config.toml
num_hidden_layers = 14
hidden_size = 320
n_experts = 6
experts_per_token = 1
d_expert = 256
d_shared_expert = 256
hidden_act = "tanh_gelu"
moe_layers = [1, 2, 3, 4, 5, 6, 7, 8, 9, 10, 11, 12, 13]
router_score = "sigmoid"
normalize_top_k = false
routed_scale = 2.0
balance_loss = 0.018
balance_bias = false
shared_expert_gate = true
init_std_router = 0.0382
lr_router = 0.000489
vocab_size = 10314
norm = "rmsnorm"
norm_eps = 1e-05
tie_word_embeddings = false
optimizer = "adamw"
learning_rate = 0.00104
beta1 = 0.9
beta2 = 0.99
max_grad_norm = 2.0
batch_tokens = [32768, 65536, 98304]
max_seq_len = 1024
train_tokens = 326200000
max_steps = 5074
dataset = "wikipedia_en"
Below are experts of layer 6 (counted from 0) of a mixture-of-experts language model. Rows are named router (the router's row for the expert), up (a neuron's input weights, with its number) and show model dimensions 192-255. Each number is 500 + 25 x the weight over its row's rms, rounded and kept within 0 to 999. Numbers have three digits each.
After each expert's rows: a language model's description of what the expert responds to. This comes from a sample of Wikipedia text that the model never trained on.

# expert 3
router:509501485463501468499490493473465536470462530526498484509503534482513507530517550458482514533507497467500479504487487517501446490478462490514546514523532488479494551509493479489519487477462519
up0:492469486531508483477533496445481519543492555479530535448500505466488535491501503522484506471524505482486494506495520481563489541515518477487537487497481517463506509506515485503538490466518470
up1:463540490529484480487507510464473445527486491477468500492559478501517469466537526479526492536482519497489523539483523514522487505536508497488464509475510505478503529507494511515538531499486514
up2:512526499514513444527517501502454514481523504512478518492524538494518477502492558469497438516512494469467495536528504481484494513524497490488531530515491498484491517492492545503517509505458501
up3:508488522488468509529470509507492530474505473498509490483504509493526466511469528477523505509506508473503503489456508528525492507460453506498536535484512525495538487485526512509525510499452524
up4:548509495503507484533467495527468540487468505494457479446503524453485498505499512504500460487505484454519533480506478516486480505471490503501474523454480478482496520480505508521487500474476501
up5:486535521509504506501503497482456492460472550493506467492499506454468448488495491522525510516501512483499454469489462485558511515483506458539511516456510461526469459525462494449523456521526514
up6:499516458554489509505482531456506504489491533490473486480529538510523502489490522481507508496521551489464483526439496557474554465490488462416506467475530512519459511515486508507499527498475468
up7:484484531510499516500491501508511494517499488498497463446502490492520500477512516490488457520513537463559501511493513555486478477501474446473469513489532498490483522489478499506499487499515510
up8:493518504486487498448544552427472516491478504478505468485524443525522531502500538535517512546501497486513453527475473482495507516501474481486475524482487520450460552496484510465495465536518501
up9:497507459551486487507503542485502526510459535502513461494513528494499514506501510479512483531515552499493494526488525559476448518498479509435520524482485487474530493502506496518525490497490512
up10:502544501486514469498551542490442497536460493515457517504495522447501449473510498462492493520513492495477485461517512536534515524546498497526443532507515523473476529503508578528490471456492467
up11:526511483512481499513509475503508497507502536497478512523501527508497488536522479553509477473489525539558472551464497470497482527496509470510500498493479469497512491503524489505520458516523498
up12:541497494514519501496499565522506528500478524487534518493500487495465562523483534488500498510546546569496481558526487514505498483525476462502443500491529514484470482492490512485470511493493495
up13:531505489529520465457450527501517472511492473526493520483489538504496526449510502500494486497482482499519510475482503519485499492454505485505513520474508490499491506501535485519483456471493479
up14:518487499507488517517514510540533503497502483515541484495483540495516526476561468509487486488488524502528462501530501496542545514502516493465487500482529512515534471505473511534495517492495471
up15:531560494494509535498494472481496518512474521508476500471459566501490543497503482501524501475493507499435498516474467529486455480512483491481502492477539455484508476493509500525505444486479476
up16:478569534485495510505471478492461474480510504437493526517499489466463489514544496473543465521528519522515491531462488496534481434482450419472472500474513480541496516530447544495498485506507506
up17:536522479496488482487514491463463493500516520491507516531536516556542468513532512506509462485488540542519537523469499513503502521493485469515510486498512458508479504508502494502472480496488504
up18:508489495491542498474495514503500520489471480506474480451475498539492517508481526468474488502532529440474468515493463495457504472501486477461458511494510463496497511510472484533499452527483470
up19:506544517541463480479495524505511480489509512485525495478473516544474510469491525510484487489517464522497464501538526520485503491525510484516471536491490500517456484496534511505507500488476482
up20:500513483538481537508519492485510528501491523494515510503557499499524470487475509537528519525525493447535476466507511497479515524495487437457513540510481515537531468462496488449500515474446475
up21:495494446522499524507525494560481471522499503495514536500492488517522460543521512520553473503526478518505454504456464451512502459513469526489528522472505519458496477485465490495486475497505510
up22:561532469528502446521513482533509485505452532506479511485501509488497487511499483497463453486546515498504525526508495524534457480485481479492517518497519540454479474475510513497498452471474497
up23:457472515473513486452482510508513499521512530494515479505505491489465503495471496470505488469540514518553412479491516496514489498515456483478488543500531477476502513493529498507475458558494458
up24:491495515499458517466471516477474481502480520483529509480460530500499507509469539564500502503524565481523507515505439465522518511467483531497468483474501511493480535527491485460534498535527516
up25:492533516533471498521510478479531520509496492483532477459476540480497517523487482539472512506510489490518454543515479512558515499477497500497502508482483497487514526499498497531486469514514504
up26:519473498529479470466523509484481499495497469495522450500488513499494527458473459474581509515534503483463518468489534549505501489485508502513510497516502463531470504526482499476502468535514473
up27:564459479453534457476496502489456528522495479503432490534468537542497513498477466544494488507491495498499546509492512525473458514441562476488520505491510489493490516521488478507486470499491462
up28:478497428492520495503437484505517455500513479466478487487495504494553503498517504478546529465508531489520453497489470512481492514458503477498535540482522514489467465462525508489476447474494493
up29:548543499468475495508565489540470482531499540486486480491511497487512473494470484465476518505493518489506460476466530488521481504476529525425528514435475540504487520518508496496528504505496504
up30:472512524557516480518474489502482479512457482484484495465458432492458472545539457473504512500500497553489494496439489496531516500547517487493473509467554541507491507473510580510497498519529493
up31:461539531561511515518456508511521496482534485469514486494512518452476515485540491497456495506513503464488495476519498483541501490478469478504505522516472478477476486477501478495546471491463470
Description: Conjunctions and paragraph breaks. Line breaks ending paragraphs or lists, and linking words inside sentences, such as but, than, and, to, as, However, Succeeded.

# expert 5
router:543496515519521420508494510512451535489456489482500501489537485527479484507513469511524467461494522525458480509507490486484534475466445480487515510488521513508450474530495496515440504536461495
up0:549529512487505462453542476422488516543504502493484531482508514493486479560499514485542489554478515490498503499501466491529490534451545475488512507477497473489511478489511451522488440480501445
up1:526484516563524462483538468487453466506504543505500530527567511476489503487506482449516522463516530515471459473505483471479462484486473478462491496511513528500460499537488494429508502483499528
up2:478478561516491493535507540523468465486522483486469441443489518493484492502551542459493467508532503487489482462491521511482517465529442489461449489480502507500453483474473479505495524525513527
up3:464510456512465440513515485503529505483480537467542491502550509512511498524522516475497467507500509548518500501512524488483506497417534519466512479523463488508471493470465519502478492564534537
up4:514492477483513490538480554511514523519499510520500462476531477519481569503501476520510506512528520514496519503450522516494541490484497480490480501474533503476494500484511515524504510481539493
up5:494499496494467530494472494501525508513502533491462542489491522490467493527519517480541530502501536495479447492497482489510520513493464503493470521463486462520474499518493517477483490506482484
up6:550459499502457502509599501509528478507514509491555454466495505485495501492492515474479505496542561494487487470535536455503501507514481476466484488518486517495495459488488518506514509515492508
up7:495484452511490452493497522508503499542515485480529535515498482489498506462489500478526510478509507475461530517506494506523497488464489543533517511515445525494459512506463530513482488505477490
up8:480495502475488501534539429484503519546519516503486463472482500452511457545497441498521474495492493501531505501491486522522471530514485458471483515483475499523478518470465505485497486514506510
up9:573522510468529439487498427503491533501466506501488528495476534461470524495473503477497466521493505507514454474497530509514511533499517516521498489509517488512463438525494471509498484478462505
up10:502490520481515468511489482534455522491494447469549457497500488478480476523530494505560499517518446471499454530525520501537535523482462518548431514491504473511503499478511509466483485500540458
up11:469477530492501471506519491544525528535516445436478517497563499488517513488506531505524521468490498498492506508454527471445511513483476482527489502484529509493463481478500495521521495500488492
up12:530539495482529490480497504490546514511505534488497496485453496502484487514534514493497563500490486453508526499498520486482465533518494533488536509523496473501467473486516450492492488469503494
up13:522540474499539495472491530514545508504501485488514441556526535510469485504497451475485493483514500498543486535520447467475506498480511474501520542479500519512492507530502485520507527496491485
up14:481495499464461480500492472523489512522463514469482526492498498506493517513521485513479473514509518510485436533516507535490488477437498485524501494513478511480482462483519477491481508506492498
up15:506530498531489526523508498518484498494454488535458433437524488474483475489556510464493496484505509503492490451520541497486477505532469505472472502509545498477506482463498543516493482520499493
up16:510516504505489534488530492478502522528490497505503500498531550440513486510534528485522481497580491494451469527513521500502498518496499505494538542495498528469457529481492522432495479475512504
up17:523491528461478529509478528492524505502516491468465457452501501517464499529480492539511518507520550488504439489501463476558473478480476473493482500509536475480462481489523480510546503508509498
up18:482534533502468502511510490477498466482495497482491491503482530456496469476553506453533486497521516488517451490542514483540463530492485498450488528502488486460515500490508490506488498468494501
up19:509513490483491522509499473455546498561466497429482521478503501474498498520515520526526499499505555505514525530490512500527472485520528467497496474513522484530498546467481536557493502497502486
up20:487487476499447474512504478550522504497510466451503515551496512505508508468507503523559523495516530496524503485508500506526481483530568528451536511466480490466480405503476496520509520504529487
up21:505495491474490485482488516468484507465441515499518489513519491486507492517518546489475456511496534519499511514504474498480483494498488443472493517485524484486497521483510539493487524479522474
up22:488473497569526510515510521508506550522527507507485460477541515468474515490495516523508537494518502488521461503499495512478506437513530503482476527460526475515510497480464482521508498500506501
up23:525507474532509420519493487480478529493493492525506501486497472466514481504490487490524512488484478483483527515494506470558502506516499486479525527527512541483481490540481569481489501497475510
up24:485467443530518520488522538557499496559529471524488476471516502448502491496496501452542478516513476485512494497490474515500512497518473484485487539494502518482484482494488493536499520501509463
up25:529527542477482450508498500499480493539499485495534502454460480523475487527475502475498460481521479492511445482484512527480516475506485455500505491505526514494462506457485493502491514503521521
up26:511508512507479476518454481508534477484514481480500472491486489477545496494477534528522557522519524470514488525500503492498493539508510484496507524477508489489509496499495482444498492475503479
up27:510536477490523496450496497436503502517492510464530497473484487489487476533477475490473476521502533513526488526514468502496506481515501485467528506494498543506503496510482491475497521486536465
up28:545469486482485498472533488519479543512516541496498525532491532487502483494488502505491487509509532509483510499506479507510452506453436503541552524490532528507477489476544503460510467490459474
up29:516515518520461513494488467444479485520466480459482507451476489497486502550539498513512473501484516484502493541472481499522507492508511504520524490480528492510504507484479510516537452500473505
up30:509488499492499477485484551505463470563535472503522470490515523522479527521520474508486461499550518480534505562497466514518505460519468462482476517510519499517516486499512508509477519501502532
up31:485532549514503493516513507546504524471497522465462460528517473486456498512505474533504500507509517461479525461494468499552448466514497459521529530521479522498528526517453480514520486505506514
Description: Determiners and field colons. Determiners and possessives (the, a, his, its, their), colons after infobox labels like Platforms: or Conservation status:, and table pipes.

# expert 1
router:512484485518507509491470565463442470515467448482481479491537483494476505474503529508532539504500560538483473525497506503520521519452480537504474498478529503465512514461508502473478507535459466
up0:464473509504484483490517490489503514531528519519501515483517501524434515517460508495530510495535512497451498542495507480520520515498480506488510491485496500480462514503508490532513477549487481
up1:479534498521512490480546506509445473473482518507486473496467531502476477542491515496534476540554489446467497497507519551519515476457439447536528506459509501477487486503516460517462485481438519
up2:534518461546489503537518555496525525485480534494512488494493501543483554488504514545515516539521506515511522556519502531532485509485475479527507471504557493514494502499439492480515486510499497
up3:494519518536516497481516457490532507535496480486545466484447524517494524528505516533491505508486486499467482511463478469502544490499530504498496520473497479480526497483488518531468512513498528
up4:536496537477523471489543509521478519482510498537464509485504490475460515501545503490510453527543530459478495527513443459505552538518493495483518499506518521474467509489472519529484500525511512
up5:507483489468535463533483506488506535465509553515512477473488501493504500472531560497513526481499490481498469554498487506518496482492460517490478502504513458512525526470466478507540508502514506
up6:463506488516530493477533516495497509512498478496517488482502520512503547449523485510525446525514521502508489456508499495496510472465494509459508499480529531471488481532509474508482467527491505
up7:513538544495494476529451479535461480526526445543478503483558476516490487486472493508518511486554498498448483439485524511492505534502488453512469532483486487496464463482490495524544484504483452
up8:520536468489519498479511525477521535515495480513523463420454436455483536501504528509499500502527533502491459524503462537515511473442518505495494527480549505496511490454496491502515477510502496
up9:516522480482480523466495470493480501497446502451529495491499484508476466503494531513497525495521569515460466495467538502507536504442520511457516537515526533481521521497509526513457482540455465
up10:478532460514512533530461499485477483492491543497497512493530478513512489496493472499518491491475503499506511486477523502501509489468504463532483545552547487543502508533493515499495491529496512
up11:473509510522556488521504465520481489519511533490481493436492503503552535518504515543462518504527507502481523534525486489493472486450476488495501466453495532531521529505485524494497508469483509
up12:513519474537508488500517500477507513515516469483508529518531484476463500458498533466526502539515513508523472492461531472489440488465517499496488528493508491526518526490476543507449447526496479
up13:562504545513482481537529495492504500524485522444519474529525485530527509496513543489476518530508468499446507508470518500494531492516496508513539507493500513487527499505487525525502519445461516
up14:484551514486517523528486469491485507496534531471466507466549520504462533534501470496453500497525542540506472531452490541542502498509460490506474532474562464496504497530499455534507472488572469
up15:544480495484522537502525513463528497502522483530539464449477521483494575491476516492531512488526504506516475489475463501522513459534514518519534509513484492500487468486511427491535539512514490
up16:498481516488482512503506493500499480502493501542509503524511463476476494537467519448483535507482474498472501513463497522484460495536493488526479538484524510515526489449514489458514507505478516
up17:458498523512484436474506481510500485519498521504455486475478516492491513497512478472552498546521549487535454524460497557537526497503470500505494510495478509466476469489515495500542477500508405
up18:539477472529468493493489519461499483513472496474519470474488466527484511477487461475513483477548521493532487553516486488533543476501488530498526508472518527477464479472531500462487492491472485
up19:539525487505494519452512481451513497519492475465460481536527527517502508497511490491515511475491493485475521500461528489493468523468500499509483563488507509521482490516500524464519471447458514
up20:530482490565472473505499477522503492539501473479517517531520550507481495496506513503466481494541520500523541516493511432520501462484525498445508497489523490476517464540529564509525478487502507
up21:486493488518521480500514468462531530508496480448513533492466501522507518513503511493515494485490539524459534526497518472494514477528521496535521477483482509502471494496534525496476523524504507
up22:501487504537521514499530515479527494517473518504456516509495496494478507471512570525542484529483492468503531516523471515506522530536483487478484502471510512495481479477502487491509502482534482
up23:525530469450518508473507531471467524472485506530515489461521492443511478539516507473518489514469532466469521526462501502479505521480499470468456542461500511517461464477519490493479446549481482
up24:549510477488488462479520508504519442511467461534456442478498462510478518489512499484505465558480537472506470466501499488491548457526528488520515527533529509517495454524532522467459536501505519
up25:512520491531527520528525486497509503526511483436519493448505517502481515474504477529491475466530517494505496523518473516552492478452488503555566497469514466473496483559465520513478496497506483
up26:493530521509520448494524515510478473521471517524507489470510512509502496497456532506491527516547498479495496502455511534491541527451474501479514498415494460512479507475405474493470532517506479
up27:521523541553508495496467518480474472479445465484499520477479500514437507479519479519544463482528509479501463500473483517528502482485486493467470562533555492464498484471463558522509474514496456
up28:515486499507491488531480492518510500508511524473490480469505512483491497536468485505478474486500491492541447516474508465532479505477475495511474513499481491504482516532489467491528518498516486
up29:530494476553515470470514487488494494487532513530527493511540488470535537477469470488527501503507498445469542495500522501443487489486511523438492483473471522494479460501535519529504515501488501
up30:520512444535499510472538514468496509531509483506495468483513504475499535478432512492507485537563480482460532516522511561475507511503541521482476517507485474494464477484506495509471494490547495
up31:531482449537526473480504538503486479539474487504489534512471460523490509486497494450491484503494484494496461496489510487495503494500506531513502510496540537517527508493506538500532502549502487
Description: Early name fragments, line breaks. Word pieces near the start of capitalized names, especially surnames and towns (K-er-änen, J-on-athan, Gl-end-ale), plus line breaks and table pipes.

# expert 0
router:484499495544511533517502473498475463516546484499474495505440460445499551529549479439497526515552533480466480511455499517510521479506513489513522500468516477480505492537524489509578505547535472
up0:591457483527480481501507466472507546461522502542541490492499508551478466463514485517492500547500478519487524448506501488519486492479516490477493522514487508484492434489489525546492462492489480
up1:535512506546538535503446530471490475502494502517443477503529499504492508524503465493502483529513508485522509534528476534518533490545488474493503528478559515503502538481535528557499549507501516
up2:469511470503507488501486412482509500526441475499515500496497480469507481551513517442490519509511539456488503515466498525480492467494458471501519509468475529500486467532506491510529500491477470
up3:503526490503471472491474426504495471504506440535511526516499539542506542512502503502512488480522493498517494493518437504465472494453493500497511495474492475474508486467499494508453419462495495
up4:552521509516517512499465507531505479493473481486508509470535540508500546489486521447544510547498514496528447511537487487510504475485499521489465517539497492525507518502473497521514443539489451
up5:503492469479473479497510474519513498465494477486485492466515488505490504490514501511472498567491506499446467472526503518501463501485498517467493492471491494481457459515491464491475459566505501
up6:524546445533502534479513516478547558480532460471480478483509516448532469509489483494530532548519476444449496482476506528481518497464464483513486519493487453539505503515458468477516479523502467
up7:536502491518506521506577490532511489498485488485498525503453500470526485471489458449533496526528487472507463533511496493522473500505513489502476507511469503518501459531475530487518511514502485
up8:506471511501475530516456453524504490474511475520496523455472512492469517499497579490508520533546461490507470498499506488521483513475487422496497476491491524524484452485505506508484475489478513
up9:447489504464493503498515490561435495493497456470535496499514535465433469480499498473516489507512500531527462503509554486512521510517498508462516499475570487494484502503475546488479503526529474
up10:483519473520533524485467506486484504527479463530521515479478502492517533505507536491502487540541493491519519502486479494548507440455489523515495536448488493467503510520504524470512513464441481
up11:479526529549513488514496477492550500509490521458483473480446547469544518470512510483506484536519502441507478536459440493514497502511515484503477534491532503500486479493535509529501485483515457
up12:493548484567515496479501506511509511486519526513526475445527493458530463506517492481521535517533485496535496500520486498472523504458456497524471501506492485527496525496487491522498473503520504
up13:536501508487473493504515485504514506511504483463499516497466513514491505541515503529529483575473507494510418490469496488497450489498509452520533508478504466516483464523470562468509455508510500
up14:512488493513462536488539465526494510511513510546552493464449536489500495473478525492534485492550494523479494507512507515476505516518458504492494498500513491501476468515528511527488472498514485
up15:529501525501435486480501423542491513519496499496495509454493501449458480500499525549528452503504495484451480489521458503513488518503504478498496499450491497502450528482509479494496440503511463
up16:495498502488506493511509457513506517486475491513493534539543495508492514542511529503498523452486520506501532500479510480527504506475494523442544498508507508456501497535485525542516497508429482
up17:529491484495540503530500489475493536483483468499488524465500467543479507503480510489492481486498501505470527493530396506508507512498481480524503510475557511515456481515505487543495518539502491
up18:476499485481501494492485523529477499554447465472464504487511493485498543536492517463507554519511520485499494492467508547476477535501508537522464499486513471475514463470508489469499491477504464
up19:494495503463527516504504521496506508519491544483497492470495486511531559509509489464527496498501524496553520549462491493465481501453484478526474517505519512506521450528506524483490510522469486
up20:520492444494492508519469458475504486503508492490515492492493509463482496501506489523501521491539503533532482517531511511517464484493498465511518526465523499519514488533504521500494503489538454
up21:502503514420505498537497497549460508494485512502502486457496534495455543471476511526544498490525519458486479507515502500471478494522495522515540492506498491495482440469490492486528476513495489
up22:531531469509506498547517407540499495501486465507483468462463516488431572489501510487488434521520503507469524518552457505548510505483472509481530506484517493483492519503538508515502457506506497
up23:484494518509489517483489561453522476496466488471489465509503492480518492524508474517507518532514568480508526503450498504522490501504533497494509486503510492495524484497492547539526486515475479
up24:503490464481496496548520469525532470474452504516497462460470498496502470503509539466496493503496550505488495531499476487483506478502454517492518540467501489493462449517521505498511523504486484
up25:473523514497529536516467505531430509517509503500505474522491504478471502504502519469464471449522479485512480527510464504481506511516477534497483492502509496523486511467504492512511515517517525
up26:512477503529480522495536479478505530512512521548455493462529484480508498500495513478511520565498498502498472475507533537503492488498516483460482508493497532547499525484487534530519454530484463
up27:509504515520500502513518476528521506559490452490483455458487506470514509517512493525559482491506469427486505509492466551487547514521496502526485486493506510542498484485491492508503462454520470
up28:536506497520487500480507463499507528547525461495517515471514483531466480502502531511504508543560516475536512518477494525482490493424476439448530535470477473480505532501486490463496473504502501
up29:546490524475487474484474485476486492479496487459491529508483548489516500541475532518575522500530468490475500547478469501488448487517510477538505520482501483453484475478497486530524543507509496
up30:506502471497516531509494515491485445499483489462531501480514504534512526513510510432502512463510521493505536513453468515483535508499464517500500495469498507526501466495506508484490478462531497
up31:543534495535512488508499478457436500484498510488545511470514474489530549493479507456515530493492548490533494474526487531485501510504476507521503537484519499493490508527523487494515503535497505
Description: Commas and prepositions before places/dates. Commas, open brackets and prepositions that lead into a place or date, such as Largo, Maryland; born 11 March; in Somerset; during, until.

# expert 4
router:504503476537494539503493470517508529459533512497512501491522521483557491510547505489476473509518517471506505495524476518495453470521539448495502546488506522501453469487524523489494490456535478
up0:502499465532492462479501481511471555493493518487453493476494509522457450542444505511517460481539512495481515557520451499511515487518514487496532522522532522504505532496483490468522504545538464
up1:540527514526474522516506504494492473503528552511504478485461467529464485531475509498512489520511482530520497562528498499540485508509504456503508486499495562493507490497501480501499512543494515
up2:505509484472479487481474437497519462506522530463500491503490470461490526508475491493520506497532530506523480501518520502539500506521502451520481485486487521479481517517534525521466477554470535
up3:499509520519506515503504495537509505516483479508484515484484457503525476487536514489529454539535506466471497532495468487471516491455512479462528535516495453470458526498504484501510514493539511
up4:470530534525470524462523519495537525481491552545465465476530519455456458517487486484499486474527496490507505493470511557493492485478488468494473503521493457524445531472473518529480502491509482
up5:481474512516489473503447540507488495505464460520515481526534487483488526470503498432483477499532542509493519482499475485523538508510496538521525508519477484480487503505485487489513512532505492
up6:488524513506490502482520510539482471544512502510482476518489554488491516485516509487508487522520513479461448474507446523521473489536512530528528496490498521517452468486490532531491451484470501
up7:486503465544498498544506499505509485498498520477469484514498493518518495488530471480486506426497504489501476470510476494530486533523537513479464520463516485481460495505487541559535494493539449
up8:470478485534502550477566474493485531494510514501460446498470484486483523531512493480509478523515538480501501460459492540437524463517459466494504511471516480491469481508539484498469447502503456
up9:489467493521502472512512465496505513468464542532480451490481546564499519507523492499486476542495510500494524514521469490477526567459530474518509538538497497522445463507494534497494526495506542
up10:542512475520508520502487535497551501513476516533500451482496552510538481466520501485462537535487517517497530504468516491469481498442508496482565485472456515481479522495532500515490498501512490
up11:495531467494549540499480506485510526460470489489492499464494535487510506483478518473508502514558510493508471475453483463507518531511492461492520555480523506462485481499538483531525524467523464
up12:519516516485478513488480500509495483509495525525467537478467506471498495530439511497446505506523525525447510506429493512460471542527519497465471497532501531529506482494518478520516538504462505
up13:530513473540472496471483496496472498498488479498451497504552490493489513505540548499494477471504547520539491515503491506529527487478528482536421524498521512494491470520468506484523477476479506
up14:486494457475527485490483464481508491504476533526471475473510494465509519504518499509526515476499507560503480509469541494503478479504492459448452567500489483456496468482474493529446500528508450
up15:485495484505504506528489512457513506505516488483507499509518486545488471470496530522516474509563503549491464544548492507508492457498474509494475497465504529471484499493499563485508469515506521
up16:513457485455520516494469499509531508518503533526518487506496483428523519526472542493530537460510542535482485488500476500498451514517516470526498527497541503480505465477506492521504504547529483
up17:499493461522514493507514513507502488461500515519499485499491539519478515489461504524499509541460507479499486506483444525529524473518462434527489513477483510508479478489519514536506492485501487
up18:476475548499486486524530515519520504541466500463497516475491504435490527518483532450546505468500489482482520516524475497535513517484469472517517467493501482476455519500495464485488509494546501
up19:484476463522508516505503502511486510547523499520520484544493495481505505535473490515521520503579531477528500486507484521525504457526472469474498522486501523531448505531476505476514501493534503
up20:540530505538492475470526512556515495544507490485474469512517532509486533499509495504479500547510518531521513505477541546475485473487528490481470515462490506536461495498480507470466482483533492
up21:487527478484472515567558500489492530497488521466472490497466489478487520521514498482478433482529564454495509502544469494546464486499534495496495547472511519486454493536470494520483517479533507
up22:554521470497459510507522505519516477507503503493495465478495507495461486540521491486551499507482503459462487498505517499511490544484483470510515517495552463503483494492494538543532457505520499
up23:479505522490512506443474528463498497545504487501513468479488473477504497467491546502573516494525538473513463492519481543539533536543490512473509493496537538465452504472449512496532487509496467
up24:522518521476502505481489460486481507507478498498500504515467504496481508441497506494518548547485472506516556456467491483440463491462516443512507504520512491482506499538481516517511461479508509
up25:469466452526482496490511548486493526488462479514499507473467517506504515507537520464499491547479489467515501527496507519471476503480497514502561515508523491472456482525496462515512493498498492
up26:511503442517505475530495472471508480500483487515489521524489458469515486497468496495511492511496527529507493481496520498510515475496505479526499539435486522483530516509501541513508484488499499
up27:492499521532507519519515488469492494507486515420464462507456502501481478491514507497549515526494489487499523492508459512513516501508501521461524461501490527517522476535502506510466465469516502
up28:531470501552482517491502537485468491499486509492508454468474503449496543444501507517519539545533504466497453510492483527480489508497492475538453502427537506488515477515498497520549439550494505
up29:540491495567497488512523472477465488511479554488511509471536464464488483539472494507513503490545510514452473472503436498537499507478471526498532484455512480494473508472441498490508524489499541
up30:508462509529504484506484487474495496474506475530542504475515519467493532489502465470497531540485516510483487472502514509520490459486518504504519519531477484446483489524477506509479481532530478
up31:468511462512452476476512552447437499520494523499483531452509475487474499476460499484561444485496532525497507544524494554532488506522473496489478528483548519486464562502487507485499520493478494
Description: Word-final name endings. Closing pieces of proper names, especially places and surnames, such as -burg, -ville, -ington, -son, -ley (Milwauk-ee, Sask-at-chewan, Brad-ford).

# expert 2
router:544564476513510478526489496524517457508445467512508475488490489468498497460492508479510471493502459479498516472505533503479518487482505515468485526520492521463518441462482512519503466465516486
up0:523515474469535504512492501478509483492483479502509495479487538434465478518472513456541486501510488472509491514521491508533489501504501483524495540519521498484460453463469510510477496473517497
up1:550556444527486460510493506532488527537484492524538458496549530519508501485522532486511494500497490507492474496454507510493494480493463507477509528505511494486474537448518537520523484478532433
up2:530468547496472484503540534482494517515527464502507508518552485502493487517501528500531484493496505469492510495523484477542490508502509501507448514492544497470493488490455516518510508512430496
up3:525494517515489468500536518495481445501491504476488515470524490515474484492491499461491458510515489481480488481495520510488500478514441485529548515475538465459486495474522506513488492517469525
up4:487513499505526469505478468512477449486492475469494505511494502495474463469449488494546481524511519514472506553444510507503518507510507510516490497504528441481462503480484512503513498517524495
up5:501485468542501477496500530488485527499473497507450469534546524520470510475488516471497492514513529482462474529506499532518480496476460489505536535496500480435469528516474505499507513480483465
up6:478486540528513453480518486494512476543515484524510483511514457538484544484473526489517488547525507483508471478530479508489546437482503527518514521508479558467512526512506559486507456513481491
up7:495501501512493481463526487488522491514498493449479424510498430514479509502494469512517512476513506529512472513521529545514517499549508485456487531465490480499539472487491494506541503523536502
up8:513503515483500509493522492549464479530477532498514487453497531436507501529452561521508503521504467442494481493505493496502488515513523493498506524513525515490514542499536499506492473484451483
up9:480498478488501523494520498529526435497499479514498485505497499441511497513511501481532427505515537472509503502529531473474537486517509512462488507477528457502502448509467525522442522490492496
up10:523535497486497542522493505512450478564468496493496491486491516498465487507490514456482459474539462477523521464500504518549480501509531467502503513486466479469480473480447536440509477485497481
up11:513492465535539525551471504503504501483495459518499494490517521498510483480459497533555484533503475520511507461487477499509493466493504475454508514493479492459512468536485535577502539500509491
up12:517556477497521467506525501508481442459484440476494506508491461451482475496448531506515481501504512498498493493523507489501514531502489495484503515490549480513472475507450492463497519539476498
up13:519528519515492474526484532496531513502490549490491451514525517512514486484446471479537500492522515468481522528539468468498542506455499508482519504485507497519497506511490497468496490506495495
up14:495559504507494516530492516502489523497495498495500486475418489443488534499504537470472494503526539489546495521487528508496550474465499435476463526459507507477476494529469494535491484507478484
up15:493483459479548515486527504527489504480458491500534451494463440480497509472525540461508471484517487498501441504468524477521518494487508501496534511506475526453520466491476539481538500472495466
up16:485525467529480487480507467506526465505528460476494463465495503454494488546518496435525493521500499505498478506487512558531487507513509515416453483500493467489481507495482494506484466500516475
up17:504522466482501521538540503529476492507457487473514447470507503521475491464499511515512535506553500466490457491559513489495485479486490524499505464496500460464440469483464474514531508524476473
up18:533498454538529477511483509486517500512475486496491494472512512506487454539454488480511495521490528532509507517467471519473506517500460482497541471502545504533469457474495521487441428472490461
up19:556524491500491501510478503501448460501537463526473453485503467542550519503466467491507496495524493483534513497487535492485503488481509494488516552476493460484485483498518518493522478512507458
up20:512505520458494467499522481518497563480498478538513457487497522506482490484472499508507509546533487511495493480523505509497519487473532487480472512478506463493529486481479535503484505522452538
up21:543548485511571503503537492525524504491490494506518494484493561436466494517487534466490468492498490511503482483508523497528533500463481485509497517494534496515476479547482478523501532519477500
up22:479511493515531467460498516528449483471476487512462493477514456459486485492509471455488517482504528526490490470467501472517498478474520535524532508491510518475492473437487543488506494504488455
up23:533525529550497489497489502481513534468497460518483481486527459473482508505490494529458507496494459480489484521510509470520534525521499518481465526478494472507485508525529506499511505509501524
up24:518510513525511478505530500502538490491478514478553497491499530441491474500472485481511478492523507484443517479531518497526545497459467469481482509464523456526479518530485527508483497524474459
up25:492529526535518490505481501492538492506482487515519455489493503485511517515499498479506537512520475468518484495482506483504475508492520486466463559474493480489508490494439512512496498534528501
up26:518541524549500463496478483500504424504518494514527464507462512475490502528444506420496494508514482490525471503472530503511489477480482492486505544477489521467497500531488546520502490513497508
up27:479533502519501536517493481519490479469470555504509534488531509487514487494529508496453414497536509455524497488514527473496523459476499506519510541524481483469503502511530517527489520474480493
up28:530496509479487493495501510519498462506492457514512482486490538454511482452457483474542444485525505488537507490552485510517562507492500491514451501469515488501473519511489522502473457526485485
up29:516473507496459532511500501502487509492488476513502519492518501492500457482465476495534479486514485488499510446520509526506497500464492515501466489484519499448479497487464472493515484504498477
up30:486531512524507498502515454480533469501497509506489495478467535469499509486497500464479512471518492462501475497513502502508533498492496464523494558498498460500515488553483499498512492499500451
up31:535480435514528467505469512519489468540443478524509443505521501531485506470462542487509515495511476484478501473471496534518499498467478486469537511500478535487479484473485513469483469503501482
Description: Predicate words after is/was. Verbs, past participles and role nouns right after is, was, a or his in biographies, such as been, developed, musician, producer, known.